From a checkpoint of a small mixture-of-experts model trained on Wikipedia.
Size: 8 layers, 12M parameters.
Training: a variant of SOAP for the experts, 243M tokens, 7416 steps.
Below are experts of layer 4 (counted from 0) of a mixture-of-experts language model. Rows are named router (the router's row for the expert), up (a neuron's input weights, with its number) and show model dimensions 0-127. Each number is 128 + 24 x the weight over its row's rms, rounded and kept within 0 to 255. Numbers have three digits each.
Before each expert's rows: a language model's description of what the expert responds to. This comes from a sample of Wikipedia text that the model never trained on.

# expert 62
Description: Pieces following hyphens or dashes in compounds and ranges, like 3rd-place, COVID-19, 2019–20, 4-8-4, plus modifiers such as federal, presidential.
router:129137109105133082090179113091136103127158131120072140136111150135158108118124148136139151128093158089145168101055117114148101099122157159119128116128145114136109111152176129150122115099141184136148147137064138113099174111079106147133142132124154075107135133123107128144145128171138133129131102161138117157112127150152121113176120125136158128127102110110096131135166124121128150114138
up2:088111118137061161144122122126137126125138128101097151126143115116150127132113121142107140169100123089100177144149161119087112163093133097123119122161155130136109103134131119139125105112126157136101103150124158099142081114133087148162128153102075114094131113130145112134121153112134090144047131145169101125158168136143139127115101112112122118134098106103124156106148131071104130157162
up3:133132123145132107109108104087097150120123135106105128113093155124074134166157112148104134173153150139116143122146121144113149142147105116144147126178144141181121132108105145126131103121191100136098130126094115094154104096123105130102132116129136121116122070131095149158159150121110123184132087126126137141138067093126090129110104161130130166177121119120097108163154129080139136101138
up4:145159109157109079126126115125119120106108096143114128106120152094123122113094106112122146137112129159108082085129121135140152154132086109130167100129147149093154133133100111080108138114136134131090118144088166135090117118119138136107155112129104183172177126090146064159109150104126090151190087164125091125130130131114142140134133088117162142133120125123143094097153140137129135154131
up5:133142129162149123164192130135122119083116118114082150094173075145123093105121125136115089147169140090154099113155117170125087140132138101126096127075074094174112164125111107090115153160163155134134140131109140108111130144103108126114137164171118138115104154116115126116121169130104132141139106147121131130131138136201135163146132118113106144155156152116104136127130136122138120135131
up6:160143120091137144141160151085123147128132137103145148148134075091115174119120128133121123123147064102101111171163117110102137170126133159137169124111135128103157109103154147161132098110133080121141144136137142125111117158126147158163122158153127146110121090156120106133144168117127128126124117118170108116113148090125125113103106150144141088108093061185134139159110101152132115082117
up7:155097127111115110110150129097110129100126098104102118121106164160152108142135157112129129130158131119132098138060136152121114123117162132103140123095142141158117139131145108129137154116165112140111177117126163186119103134129139120120136163125108104102135143113160132128140136143121144101117131153113123149149076107168190192122196143121076139152116122166174099136144125123121104175137
up8:160081106121100094144151111090123129116135180111127120117107142121112094132139125135117138153191077156125091121121130139125127128118154123099103144143096110146138146135145153150149108170127142171080121107102104137143104071111102107106127134137133105165171093165138104151121113181129119124103158145107111127126099164130138163121134179121182092099115088146119119149133120141136164129128
up9:130116120089115133118083129142122122072094107087112129122145139071090105122125127106149121140079118077135094138110124161136106133139146142142115119147123108114138138119151096124118132145138128105107155093113150128131154098100102140124131099138171114121128147107129124155115097146142102104151103121129163108143120138186153119131126098197177187159118126130104144129106089110154147066158
up10:104122145089154101142135098136131132123123098114127101127093150161087129106105100124134137129115079132095179145112148151080120105109120107087127123092087144097094105117149119123104139115145156148140079204154102144143122138120134112136123139145121152135125148093122159156089122119154124093150106130106133134083116079124143100131135170108121117108132143108167138113130148163086093099088
up11:108144135119145153141151135095094135157135136132114147134147111117175147155116169135109163107116150119096140098091103129126093139111157125127119116111118119122148149090127135085124123105103134165167128090128109163119163107098126062131091118105100147121106152139161152133122156147124129073151105109181124153089121148147125105123121105100099136064104141130126150099148162067115147136158
up12:188125159115111091085088089162107084127118114117083076131132151116130084155098151126118142157152134127095162102149109113116135112147107155098115147173138130145094140157161149120138083153131100112098121158127131132145158112098155141112095091142149139112164141142126112148115152162138104116133151156116123132124167135139118136121135117088119157122127153158092128105132138184138100177130
up13:102147118143149119120168143150184117133168125164175122093142118077108138126136171156134139134158130126154152096171162123111108102111143108118128081086082150147139152188111139117128159129128163145184107150089154101129125141155114136097138060117142098115126090109143147125125136098168114111127132108119115136126155139124148150112115138149150101104128164139119111149129131125166137101145
up14:133121116142180152066101168103096130126167141117139129127154097139106144098088170125127144109117133090149097118078128094146137125146120119117116112102108115105154142134147159177113161106166131156141151174148117124119097157138136123137152074156141128151129137146118150105154099117174115145171092123123147137136171092105134114174105124096095125124165107116123142139152159119124167122135
up15:099142118116113093140120162120112109112117110120154153156097128146128111145106137162141143103107146151155127101115155165105112142120102112141164123144130119141101103166116106088144133127142130172141108142173077132147185141107132101150094129098129095108140182147142138174143142112125152086111110136150122170156101141174122114135107096170110091152109129100166150149167170144160118107158
up16:121110152144123095144148107163107106135141122071136114082140181111133133134170142161103149133132105130136094136115151130166126143119162118124066121134121097132140087115104121136144138099164147120110062144108114145185113081097134122120122080097105097121174102095126153163107147112152112127089146120141122133137130112133100120110155081141151132109089132129095100122154130115124123101159
up17:149096087132157141134148095119143089127102110122093102160133152119070103131108160137091112139128066127132128092121115101108068090097167159109171120124131161102165120161105125088138127124098138112125122163170110148131163103142096121080157148116128099117146153095112120136153113122122144146117099159134148132107153160134116154153140117147130088138119093121099151146094124117121118113159
up18:108112114131100126097124068128137113144136109140114084093089108163103157142120119098162145146100118080134137094087134071092087129139093166134117145154124113173145159093110161098102139094123094174112158114122124114146103134116107154123132140080135174106125130128159129149113133119119122085128093122122170129119128110160128122179157138133163138088140124162122114147119121117103136131123
up19:102080123110124111160142132077122142091127138121147135141086131137104145124145138127127138127105107134178112141106196147126103107151131145142130130110114090139113162165148140092113101108117115105131095126099136138137098123103119146110135114128110126108149115135078121146119160127150154071142127145131122128120161058095177137140135126142115047133093127151140103116107153159108180111107
up20:157145128100121125113133111151138124133115125101132128094181090154178122132112103123119102128074140119102114160154167138144138140169100117142151117160085117147116150090146141181169154158127120121138111163121126099106123104059125122139132146102125133176149124088122111131115117095142128158142158100111120160123098130120169159141105085130101099114157101118124139156133158115064136129113
up21:113111141106082088094114096077157145142109120150124170123152130107118083125156126123146144112115162130136158110129108082094095156139130145127122109122126133126144108116119132129091131157124126121118166125151100114127111115143111173140100064131115189121165105111131143092127169118163125164130126151150117173122150109171135149144131162111143133112084095159102133152090118132101128183106
up22:135098173108139146101122104112116142118105117106114112148095105132098136104153146115094131123124181117110081104143102108144134155073121088126113062109151135161125141081160075143195135104136111109114125154118122130132134106160158164145128103128121138073116150140087098158158130106128105118147113117126143106143118128144142139135122137110128142134142078144162136121164127158088158134093
up23:139145133149120117135154124104166089104152123140144112191124152078094157136163053165153090116106133108163167082126150115106148106111103125124131148142107104102170124111120098116127134163078126120104123104136135124112143145158069133151126105133133106115116147144113127166134092111074109127167145127121168093130128111141091130144135105109152150124113127114138146116155167137152149115112
up24:131125147143121159181134080129123151113109145109125132105131127141140100137129140122113126123161141112120098122141110138114086123170137143120159128129135118118073170124143126129101135161115144164127094121081123142076148101128094179117123136098100125080140130121091148102106168100142103109119126132130126161111197126136117149198158132100184132143181117150149111112123153131095162135136
up25:114167151139087134136093160129124140148135160154161138148135145062117167151107090158133130119157125096096138107089141122122118166149087094109199121143145131072152102111131097147124129108127125090141145116112101110118171146126098120125165120113129164071165138130151080107129114106154118154132095138167123166138121112112128128126147103141135107153121112145130160118119151115130112121163
up26:151109158145084140126123133142115134155127091138162111134103120120171126159156142189128121144110090125154113102132177114076119092154123144120137124113137138084139172128107135158151122138166150146114142159110141105166136149171157122082102137146114116141103142166109104103138142116093133093115116135174113083154152121129151138163142136093153117117144129128076163124134136103084086146137
up27:114090102138129132137143083133106126107159152129103146117143148084116131112104133114115153102103110151106131102078151106108114092155081125134139087155144168144147169105111114129127133132139128118163150157079121102087131151147151108177135115155139142087178155178143099125143132116123101157160117130140126118095145147139149148137102107163122140132089126164129175155196118114147132131121
up28:109103158150127145160131138115140191172181118138154100124112182156115137108132154135101145169119103147126154142164156159129133097146084134113141107089112143146149129164097098137109108175107129133164134140145159109126133133079155162108186081117132131103156122141159141094154125106121152119121139107133124160110138135132147148137166141118112146122115142134124154159137106116191159140142
up29:141106092137122117118165136115140144103133150098137098105110122175129160142131105145127140131182098181149137128148142127106114130126161134128104150151118136149139194161166110214146135149113131131139156108134114175101097115094134108127147118132135065153123182093119156137096162099116134108136141119138144119118114124146115119143110101119133088149120130182129116178127131135148102103140
up30:139113127096125109154121122150138130136123093155114128125160126142155122140104132141152108103114107161110129126121088075160102107075141097125135120150156141130139079162114134144162115109108106140149095144111129145153171095171102192159153126159148135120103126123104129130142150146145127152130099108176175126092125137129130162143120158097103118063159081144105121126088163168133135142116
up31:153130137142106137134126137106134123130177125156133137138104187120118100104132181144078108118126160126138115190118113134139147140114085121126157115132119135155134132173148122119148130138129130109123131122109108114153170135094101166096057152175140187165140167129124153112106138117141130152159087125146128132170105151172141098157107137102139148120130139160141179121083107128119126113139
up32:128129166103106123072132108090104088119135129104067107133175110145115138138118101124121097156104097165119126114144168107154164135143151113135146147131141100103091158135171146131152123099148136137111166145132089079125132160124162099115183126160154151121140130105129157155168132119148102106117132088125160124139139110164121098156146102141117125134144138145106134150069143126178136135139
up33:127141135167149101132134098088114095106144112151132145140098113150074138159111129126076116120137140166124118105080115143101145130121131137096157126142127161107146130134158125111089122106139125138114099144122144127113163170148092116165126092097162160140126148128088143103165116147173113115144122101148083166119119136141140115131115110126174101158127168130101134203077113167135146140119
up34:111155126166142101133119136127137112133147109171152163114144127117106096124127114152167105142084159160154082121117116133119107117089102122125145175069122137139139145148125093100140121135155166158156126139114114163154146103115126121132143151107133148111114056141102155126115095159104111110079108146109159177136186126123181078111114104111134135120168155137142130129133122109125107158126
up35:102130160129157109143130137114137148091144092092089176158111135128149076167098151183115154147138147131103115152099167090133124161103121136103145085081112124164100106121111113174098128131124147115126092106115177173166121155113088139124111107115136095113140127109140116159155147117117117135119134131156081120149126112138105095157106157129146155165125132146162118153137093125133151111126
up36:092193122094111125118101132110134130098147121115150071091157128141146100139123176094139114131140133164129107095118120171141114114106126118127163133098126114121160089154130137151122142116142153099078132132136145131146165154127099142135130108159147153116114121146188098095112151155121129172145141144160135100114112100096079134115188130108142137164152133135107141103113102117167150146087

# expert 59
Description: First three digits of a year after in, parentheses or table pipes, in dates and census text: 200-6, 201-1, 198-6.
router:116077151131153096142161128123121054120104146110132127093173136146131101119135173117100087138138157101122125147133130065114140123069115171128158133112059126151111142125194132114118138119115128119122138149123115136152134160137136109122146134118112148152123116101100131137098124142178107128163124117143097130147133113122105145100156162143166116120108105144195137121146128147131093126102
up2:148078082114153105109109139138130161145132098103135106145119139113107163088097134109123167147127141131140116093147134132116101098093119073107099096120109154139116091151125125099126108058100102157143154112075134113143140145110136164111136077130106143118110127140122160079097112132115104126130099175137159115137132167140119082143153141152128141091140158089131107127110173128125135109125
up3:146133148139143119129096144135149120123125147178136121118134103113138123134099154085147148139081135143114118132137164131141098146110108127061132172127046131128107077130172114156161152106109126161118138079152113139103127104123147104125122109121144103133143101136109138139109124133171108089172147111128139141175162127143136126150177120118172133159121160134172114090138104108169131139111
up4:138143129122113158116118124165111150136111102157174153115143137138144126144117109174101131124117122108132104184106147135173156132105093149089110139148114110128103109113082122091120134142108123112147110196139096116158136123138130139133143154109096145126141093116120127124085160159114166115084153144136204106085109155141106172121106131115142065093108131135118152108119144136139158146145
up5:089123112145123125089121081183158082108095110132082111116113117124127126135096183102110126120113101113148169155139074100123104168095141115145098114133119158093128133143078150092130089160129142168127087097140090107150142121137141096156100143133146117139143143156128127122096115126110119136120122156159124131138115122114098092103152130134177147102127156124121122112163099089159154145129
up6:126156127141070106123123110164099127079145111108141147116152144073145113136094081131130111108107155159155135156129111143082112130107109122148157107106093112152155125094151105137118118166159148136107132142158105099131135125100107095124128147115160184118126134122132139122162137110178101090108109135105161079107162143135137113137101149140141084176144112098146139145144162171102143113142
up7:179136123123126170129166109125155114106095076132101199161115105161103109171122134123124146099096157139089164132122127111119114156129133128162116112115095164133116112100148127091104145131142149142100144132116103095137129155126153143145120132122087138156140102157160069129122176140130113138117142167151124154120144089140117150130146161144149158144120124167159122126139110113097156185160
up8:127165109080107135119164124128151099091089089125105146146101154156143156128090117132154103117125113124061107143137108090098139128166068128127138128119120129156130150144159124139133155125119104116085141113133160155114074118121143114122103107139131118098094099118117118092118090137140124084122167145077151166126109139099124163113136142114167132186141096140129125116166145116131109136158
up9:137093105113129123146144098137130102104167147092105126107083105144142187084131117157116104125128123127089123118120144098089145136100109150184109105156109166086136163162081108130130157097099166150112162122142106172141146126148136144146107107133097133089130090114116092137127134068105099152145103159168115143136139123104119106146129138141093099130146122167123128162147116129112140153130
up10:113153122125165125106154082146124108105117156142114153123137099101124110146142144125149087145132150139181127121084112070094132133163144094157110092157090139146110131145140115087160122117135109116118125123072138106118167124106142129119131150127087129080100123105135164102151154118125147160104168142133131156088109126133133070115164140129129155081091108110132146125175101129138160143156
up11:152173132116159141095100093116098152163168126074131143112158082110144160088110132112132101101165128110082087113127096134115118124105133147135085144148143080134149126113126110138158155143050124133102107129108137100115114127159110135125144121123147098138157104154113166170151129106139149108150122147166134123096097104143111112109125122146123100124132186145125120133104131129099087099131
up12:117128135133141069137118097134140091161185190149137113149152111111170161137167133105113111114120102121117110093127117122146131083107119154144143148127084113113126117136095141103140138095132082112141170121128121175179151157133082135115152152128151140114088115106078143075137124121143131124094105148130110136122140101092124161152142119165133076112105114123132126116144117126100101096131
up13:135114154194123152126132160096107131148136143155105106133130105141102105140132145140157142108151108100153082098110146122111150133143098162084093121099126134092126137102115119097093117075123149134101134163160099116138125099121134135126067106114155093179112175092163129099133145092124112115102111135149097136108126121151161105126145106106117120159104134130100158092123080143109136161103
up14:105111141089109135139142077089124161104155154135131155131148107127119094122139109137126122143108129152115106144123102144107227126153150116157112148104112139126137120090162087115098077151141141098129138118157108098114155118120118104113114111141130114150137058110124175107119092127131114121175117118100140124123148116142106147118158141109122158124159110141149127160060109141124169106126
up15:111138102142107115115149117147138166140133111116127114105155113124142119134094109097147182159102162106145120126162150076128157128161146125102086108120144092084142120132107145144139131112132125122106132166125152135111133083080098118133194106146151108111086168111146175121092128143122132168140134155127146117122086150141138155130097108097149137111183092127148183114107125083133128110134
up16:145119141153107120121137126083084124128128108112102104144173122098157124138129111128119059115146127115122088112116180096135117105086138166144141111124096154116130154144140129164152096149107144148185110164124158110114148103130144149121138127057094140096159095134159105147116134154131130080078095088152127149116150159162174119136134098137143125100109135120140132136118136119149131139102
up17:117127102106142093098199121120096144132160110089105129174123118088152151136109170111104161128118158128135100122114118145147110124091139124134144115095146098131095097121101168094112101149110154099131134161132100132111147130078139111136144112094141093109119116123112152098141147145125134123110161139116146078173134148171105127146189151137116124119129119088112156124106125098153085081118
up18:159136135178166129092131149110116117149136079127115106110166141108157119098121121198140119121124116080112132126125131094141113137115117133128079096162130141146091155169173122146178118122130145130103144138085128138147122109144139179139080131107123100119140091097133113150149139146118128133079132153100096133094143122104158097139114125109101135147069149129112117119131154100115074131113
up19:137103108121107148135135138100109136118115105146127128106119126177099134120153107098097137158073115126104094130177147102160167109122140117135152131142112093106135124129138144123132125125159089142146100187159133118123153144110200108102063127092096143154146073131125112143095153109089155133079098088165166120103146132141139156155114133132155117112131151151123119101133123117130109124153
up20:159116124130078126160172175143125134120114092143139142147152132117115135171148105132094131176117094129129110153146154118168143130124128102085137109140140130164132098101132129150150112098112158142135144141170116096144132164078169131115146098118103141133128111138146113098133158114096125138138132097143146088134136090171139134160139116148148090095164170127188150158152091144177126117143
up21:128121116124112078116142099137085151145107142076132129108147138098141127094120107121138109115115180115148109103096131120166112180073130133154099156135122154138131146153110111130181120102106140116108124128119094132086148147123132200159133136098151075153130166132106072134136085130107112135093091144128124106135129113149101121160114152094135103121140109119102165126145110135101112111094
up22:117100142152153150124142124159128106125098108121098130160123115116112124149077117144110162162148149136137145132188166138106138137168131124149135137141139098101151141154089124143151160147155129138125121104101115162108092151159143098157129167174103100161143151152136134176131140149143172143127125127141085119072111144109150130104153162107082179132109137113134128170102150135085108161110
up23:135120162178122130180143154149114098140153126158141174135087109161116070152131131116131097121087149156136135121072110117120093124108102147125140148126135103109131106148129088150128154123139167118156090098146148104107136129118146100107112153092140155132154154116128111140148176125126141110060124079116105107113171114154117097102115125130144143134114075142100122124180116137115105122139
up24:104156130087112104117173116113114100127104097139126118109164107111149125143142127105154126113123148164093106130136153096159167123135088138115094142143106130137137165155171153115129130160173102101113125070139117137118140166110112139080150178107134130143112126118125118125056151147140142107149119143141099167065088102105153103154121116142169162133157134107150116156130143126111118121111
up25:135176133118160108141171125119114119112147117139135164099122129134124114127128127122130076131131126110091118178117115110098194106166119158143150142149095173083091112170150088138116117089129093116122092108098105121097159109159135168121115097166144139118085155115085111105176126104120145148091130142105143135130118149117130159127113107136116111103143101175126130120130108126133116094082
up26:164145140098149164104091168115113127140147117107149145140133118107147114186182157124133160157132170117122117107125138153167148111105129103123143139115144137158105146170078132179183111128111141144122125161177141122125127112125142129151129131113140100117106139164145099122123070145144164125080096135157103137140151110108171170091088114141157133121117097152101101106134107105116135124129
up27:102122119137059098119109169156144110121121097126094119126167129108182107120106116111109124104110125077110146115160153119145141139165112144088115139135143128113098150114103142117130134102121093161152080125108140131136085121135148127141113145141127118163137164150136127159163181150147096078097122115114112097105155143118171108132156168146114079143120115102140113164127173157160118144120
up28:114127111142139121134111115094087115090143138149123119127154093108109127112158105081150115145115105133161096119108088095107153127089138097144156112085123111172096120125150108147115109086131108133161123135158099064148115131076146113127154120143158144137108100137127150151128139114162104162148156109127159123133109123128157102106134056148160153142109104114176138175125104128111147087117
up29:190108109153121096110097137156108105126139144096123109090141107117126149143155156116145116097111103095133110100099115159121104175125129136127115141132171153181129166100145113117150126117191168106131131167155119164111131150154128147131129096141150146109110122128116160084151147140183110112144170159157140166151129124115121159088147132106146107115079118109117114087099135132147120114103
up30:107140135123145077137156143083096129107133152170128126102121132125133153161121167104093116138141092107122121111125166174131137110128119114134120097154108126126135122125143089132090113120127131100156120096123078127160176154150111128115164165144107109155113118101097117148159201121137122090157100126176159129117152097172119102116128106126140146109092139155160114128090090137149105093154
up31:126106146152117084140076139138125151123173187144105146111143105151121169158137106145171140126111143138145134174116159142122123101157112170132142142117125132127128181126177119112126139150113116137143095147094165139068114140126156103086117134119157136104165149106120145119103141109120134102127103095118171103116150147119116113134131112093075102186120118154100144152172134109122103117111
up32:127187135123101147102130156142099129099105083140131157102120148162133065161117135113115138153104153124096097178124155109134149114169138174113167149108120103113126143103162110149133149146136148114091097133180153132138113094141126114138133165142109145122143161095170135158079120117149143099106143121098117133157124123117126119113105087084174140130116095151144115108141129111175135131150
up33:154108135112134091080149093112089106121112118156117118092134098121155106138123102130117076129105189116102121110129122161162106098131108132145098129144131126139132119116163143128100084187124097105177163123060128109138136103114091082151134126124109113125110110123151104115156118129157112131133093115174149089152119153151098134144155119094112153120127142097144145118117105146151087118100
up34:112110153120135119129114153092173120115141126137123094094162103088124142114144115086085140185128163148087143124161076171123140119099138129143101099125133114122141124159163134134113121140143132159093127103140142120122141135131107135136198148168121126132135119151122133107164178093152154143095153164105157139127098102132181147130148166150146141137122110124095125098126089115171171140139
up35:117115155140101104125124112089150173086145140138098115125130131159114128128171179124184124117113102115146070127108119123122127126129132095186098116138102159137128121145112080165130108112145135145105084145143126139158167132141135142107156139128108177136110120138126152141170143098124213173101139109156149162127121108160127117142117104113147109095110129080116110130111152115111144124143
up36:096119139127127143130159162124121124113119098122132177154124121096109108121134151151146101086126143109119152125142140112137108115155150141132118160168168090121127124102105104138098175159184126155139099137129074118122136156130154164088090139152101116141114103119131135142138195125158113160130124119159111140077112113127124114159148161136125127163132161138123144175156155154092069109160

# expert 58
Description: Last piece of a word, often a name or acronym, before a space or separator, such as DAC-A, Pamp-a, Grand-erson.
router:159126117088180081139137115106166122116113155162075134159092137140166117106123152108147109077147104110112171124140106149161136107134144159104115123128120119113123102117155137159111127083131121111138104108117095136103153143140148140111179162092139079090098124157122134118141133140120147115133144154105113178088110137127126134163126145107147158148099144104129114127158068156112157152153
up8:125104134114154179127142129125132172089086118114101102160133156140126160116104151111090096117133110158119114139154177169142107113142148119128124118102162107094118128095129107132133112140195086170113142138122167178118152126149135159115102113155165104120125092131130075130102107157160128138135102082133144127182153148131159113158129118163108135098108110096092127123142115121145130104132
up9:139159150134151133109105132118108184136140122114165139116144152141119138106125130095113124165117124152129129165123127126074158145142096185140105125189124148150157100097075164131138103113096136124113116132180170153107125112109177164104163121173117179143125140116150143115128134077175140103138100093146120114136145126132121119139138150124138134186119099154123142134085144113128116139113
up10:109165068128150096121124133116144152135114128126104144163098110111121124150132124152160117141136157100150103123114099131113131093127130128122184140124095114151127119130123129108151179100174131134094131119109182100144119146152102116160155125142080122132140155116121097166108166125150103083126125159148140165133133147167130138171104190112136137171112139131160188135090126109088126105133
up11:109156158154128150158120124115202132163161126103182104154113125151105161129139141150130115136158115117159114140145149172149134166141093124143094094135127135157132174107125140124131144142124106117156119131112166155136119196103141156114131118150109117120117154173198156101115146174114134107107119113144127116144102126158167134144128162143145115130101117121105142129130145088169168142138
up12:131110193089127140126117120164086106156137085094138096117090121145148079120130110109142136166135142158148112134121118120129123140149086104103115144121134162134187153129101125179121123131156155119119144164110148183163146142158139113118141139118100152108132114130117103112108143105143098151113117145110104202124111091144132103120084100077123115130107088140148129127132080125136144141125
up13:152115163146113115109093128154151113131078131080136103108102176139145146162139113130102131113133159162105110122138121155126143124093090153100107120132150115142129123127132130180147139145154143147138100105182114140141135093077115122157102100127167139101160124112137174153118122167148136133156161156127132137110124101174142117122091149128156094189156132136134123174125141174114097097105
up14:122155137158159130103139120127130151086139147153155100143138145147116085125090170130107126161130088133123075128145144161142094117152127119146095108124132105127154142134172141146131172126160166120116174132171153158151133119146150142116123134121098100094143117115176130135159140071148116175143136133139117126115123088096091092124132171181150123138151118173179099115134129131113160126128
up15:156080140112138169142161105097073159138136137131091131149113129134097103096119156142126121161134109139125116109118139180139122132126101122156079122092097102144163103134174120100152163123108129144152096148127131138158160128139152109172161125110127126148107096101155102120124105132127130132090084111136130080158122099159131172180112158083141140128119117119140155089107116123152172119138
up16:149141144110136151162116118118142172131130117117124069133128145135127117129139140127066102175111089108129147168118149147125141144171106146151134167106157083131130107142145120124150105149129118122177144120138155131105128126127121128134096147159109137104171115154115130133077121115168091102133174128091144133111147144145172108102084098146138165132167081131115121136148156133159110111061
up17:165136126126132160124133148099132123145123163139130109124103131091114138127111099173088133138141091093120164087137162115069147140125141103115154120141119131150134111128109148177102111138086081103109151136146131125099089128110133102097160119149158110113127192130139108159120107109104120131117166094179115123180109121147119117176171115118111131108110150181139160163115101145123128148149
up18:146092142141103114123174104151168164089078104152133082095112125109194150125107128063122146087128124080159118079105103119145121112103105190126151124126143110121192106116127089154136101088145126156137128124127126128115116139140108143151150144079112152123123099145146126115135165135137110114132089102092126135097137138126130159113134155098146128143129121127148137110112104131115128106137
up19:131151124142105127155140091151128149165126137105139109142102104195124119134116103120108094115150134118104122108130127128181122144133123148146143157116151143124155142112115126189132112142144109131172154122136135136089177158153131160136094113112131128173133145159157091114106120093124198150142168092123095112152132152150164120049115125092129124102148125143130142154093134143140099099138
up20:138094078143143088141123095154156159116130145113087143095123145140120133143104101132091118169155158156127117124136127184107144146101107058120123130083151113131111095128129132079161103122171131163136147144106090146139117145128113119138138116110163133121126116113119104184081173115114144144160113159158119143164104149118156144104103125089133090150147088123149118097154115135122141130139
up21:146141132116167113150117147151135123127108153159155107131100109078111119139039117153142124127158119090168100147160149124113117151152149149077092121131121154144185128099123118109113106136119114147129126133138104124151161113092150160128142094128095140112121145161140150082135104135157126125114088113147119118118159130122159122103092164130149104116107092132176114170092117136106165150100
up22:120164063139151125104121105105101089128089136149139105145119091135150102142124145097119100087117137088122099132093116089144102146148135119139125098171160095165109150118097130163134127150171145110120112181110120142135094106105114138115139081151127122118124090125129150132172106114081144158201127115105124112094123168111092114129102145123117149129137111135113140104133132094094136118108
up23:095097141170107139087126099129138179112101140136136118103123106126107112131126090092148104129166104152107154105198132145143114144154120117100130144119116108155173131106088107097135121104114152176086119127097126120126129101159139082130170136121055145131134092101111101137129127130138147130118093091157112112121101147127121101085165123138109157110123135131175108121122149108151132158113
up24:133159123087143108076126124137150178099138144106146123161130095102103129111111146150128135142134121144132106125160109148119106120104115107091120112115178154147147146123112120112103174176137131116105170132115140145088187106145147169122159092174133163146145147152126135149127124140160168129093151115122134111110149124130120155072142107136123120122173109159115151145126099180132157139069
up25:122106177089119155143133128129149114146138161122128104119125105128152125156093121113134148162140113110083097112117093141125114139125120158109160142159147158080119138145148166146100140157133123156145167140164141148143130113107134145152117115131115163155109145128104080124133142077127153125142085122151112144184150092090110161084135199090134142103126138134089118114126128159095157166156
up26:153157150109128140129084139103192131154173150170138118160145147141098104136140170121109153180146148139109163117146137108164107100149149134125124147160145129117101131109111108148149121160134105143130126110107157162129127143119150137160103173139110160159131122131104110119118166171090094123132118122139119130131067115117110076132120117118112138173137062138135162140183158108120126115127
up27:123118097146144126120103114104163158116130118103099112093088114139152116099153091122115110120127135092151079089136133081144108160170110124104119119138138113116141165117098100141125161105142109092118135170140144194106166122141085110129109146172145118122124107085153105169109141128073096159096145117141143150120159114138126125138114148115148101112160101123107121122160142151098144181101
up28:146114111086123131139135111098145088098148145140075174159092160103144130125125125110125145134138116140093094123147134095078087150134125118158103134103075102145129144130149107110091131136100137153135113118159184134142159149139108106126148123083079108144133109132097174126122106108125135129115142122138125131127161181122101108205116134143159130154151092141125106125161100100100108126132
up29:128112112142160126158130128136103143081140088128112099120112073096109109145138117112186125113161140121127135092140134114124136108135183130135151113123146129123092146120163174164105108120110128123159098150134161161125088091124120145126139099167119119122111151166151154129128145149128124115137075116091127067105126173167136091160152095130133143085115126123165083094129099126119152143147
up30:111155130108148155177121149162131113119105132104121137115116111120123143116136099127108147135097121138127135117158122106138111134124119127112085149151076163112162086166139084114084118090146147094126115123161136151095162119168154083120096084142123115176150169126137128142161147127127084138126126145151127100127121117140103154101107133172165108139169078083118181097137127110136142121162
up31:133136156102101111133127118112112127137151136135139151118161102107083179116155094146112188096175123147123174151110157103104130112143152127122143115143161075107150096153142116189122133168145124123160170119144166123121138140123131142141116152145123126110134122160106138131169159127161117059145135139118107100129132132129135138081130128149143122141108116123146112183109086087132099175134
up32:152144109142129134086088133136149120155147077094109107118134106134194111177123092139118097183109117121133123116145132143157101105158086133120104129123127144076115118143140112157121094119115098166112116145101151080130133131124131133123121137123137148120155124115155116118132200150144106157106103146111132139115154137123132101124089119142134169162154126148086137120105104081128069135173
up33:098109107095119125094111129104130113138082104114154105125160148117118099105099131123141127113134124157115109100139107147118123074156112107153150131111112146152128151172132102121097081147115141130122129122135130153129146067147166137138117157107134142133130132206146109107149100117164128135157170106107095098108091123132126176132104108151127089122134148129138114101140084127071058126133
up34:148188096097152101103117121096122106122177127110108093173126129116129130100089152138118106154120097150117118134148109154130099072123108170116139098092154144137122120071108129068122123173109122160099108120125130142138134116152143147110132117141114159111148084109150169114133135144167156121130129082095094173124116167135122134144091112142141078133125104125122114127111155141131127167148
up35:144098161060118128121110118132142104100130057128129102104133167149131101163144135138121128153151118156130097161160127095114148130098122146103106138129147153121119134109160112152117149139089113128140133151102096076125131156141099116121121122150131156119108103111145143125089185091162151113139130128140137106136169158163148145113105098174131114107110153115054153110155171121125121139109
up36:148165125133139133129167116123113118118145089109143135168114120101151121103153093135177124146196155122123121111065137168122153132127137149073114149118131132088130148103119138094121128163158110170163107098194114090126123107131130132134134161149094142137105110135113149146123171074097113120132169143124110150110106167136128137130095084129139137096108121129133156140121129096148140125091
up37:119115138120104152130117143114160132162157113096150130118140104074109124096105133134138170133146104118158171080158116174137141123126102105125113078094126147111147163073139083149128142145115139095141107152105123165161119155089082131088125105144148149098138130172150137124085117139089119142128142150146134130104095110160105096138107166115127177127141105155123129127124110182135123134156
up38:149145137167092078152109096112111117155088159130116103125134134080116116150153133138126114160133130123127085117089112077115168134115135104120138125169157123160160129162087110185144129125127155127099134140130158132095131144114096141089139064122140120124105149151148137085134147135089149098163139145112116174121146121130135140138158110127153115105151080139105117097098109134078118155119
up39:145118129129160114111102103150129141107128096117138136085150149150158092120124136152135118096151101094105160090096095155109169098130149129092097106140095123132123111139102095089152149149146161099092145105174134109095121109180089102068163107113083126114112133136138109117161143094136130146153120084117114130155140092134133091142156121101116156142121130138144090105109120104126146168112
up40:138079122088147118096114099140117111141122117091110149110122114135155100134109137070107108074123091147091097155111120132146119122135157116145080104093173092130156129143082149141112126129141081097123128106144129116112122110097129148146135131129094145075102115133186128104116130135186124124152135118111136150152079136119136091145119107123154155135093166114085102138147110115107120116092
up41:118122096086112103111122085128100088093090093145133132137090109118153139168151141098138128146122076146101164106073100125125094146112159132113107131149098137112086109150152148116136158135140098094163134104155113145086086150160111149108128085140124095134109130096102124098154124137110154097120151094118135119132127177146138170132087127125100129103139125071128105128131110159133118143141
up42:125144083122123126169164143114137096100138142081130124130145130152118162143142154133108083155168091133143100137157123118087146131126149156135158168086171135103163116143144132152133139156113129107126174107121085155117096133133127136124156170148149100148111095113169131175148143161094091095122161147127115139156102109105100145154136123105127147137146085129157142151133169138083092112129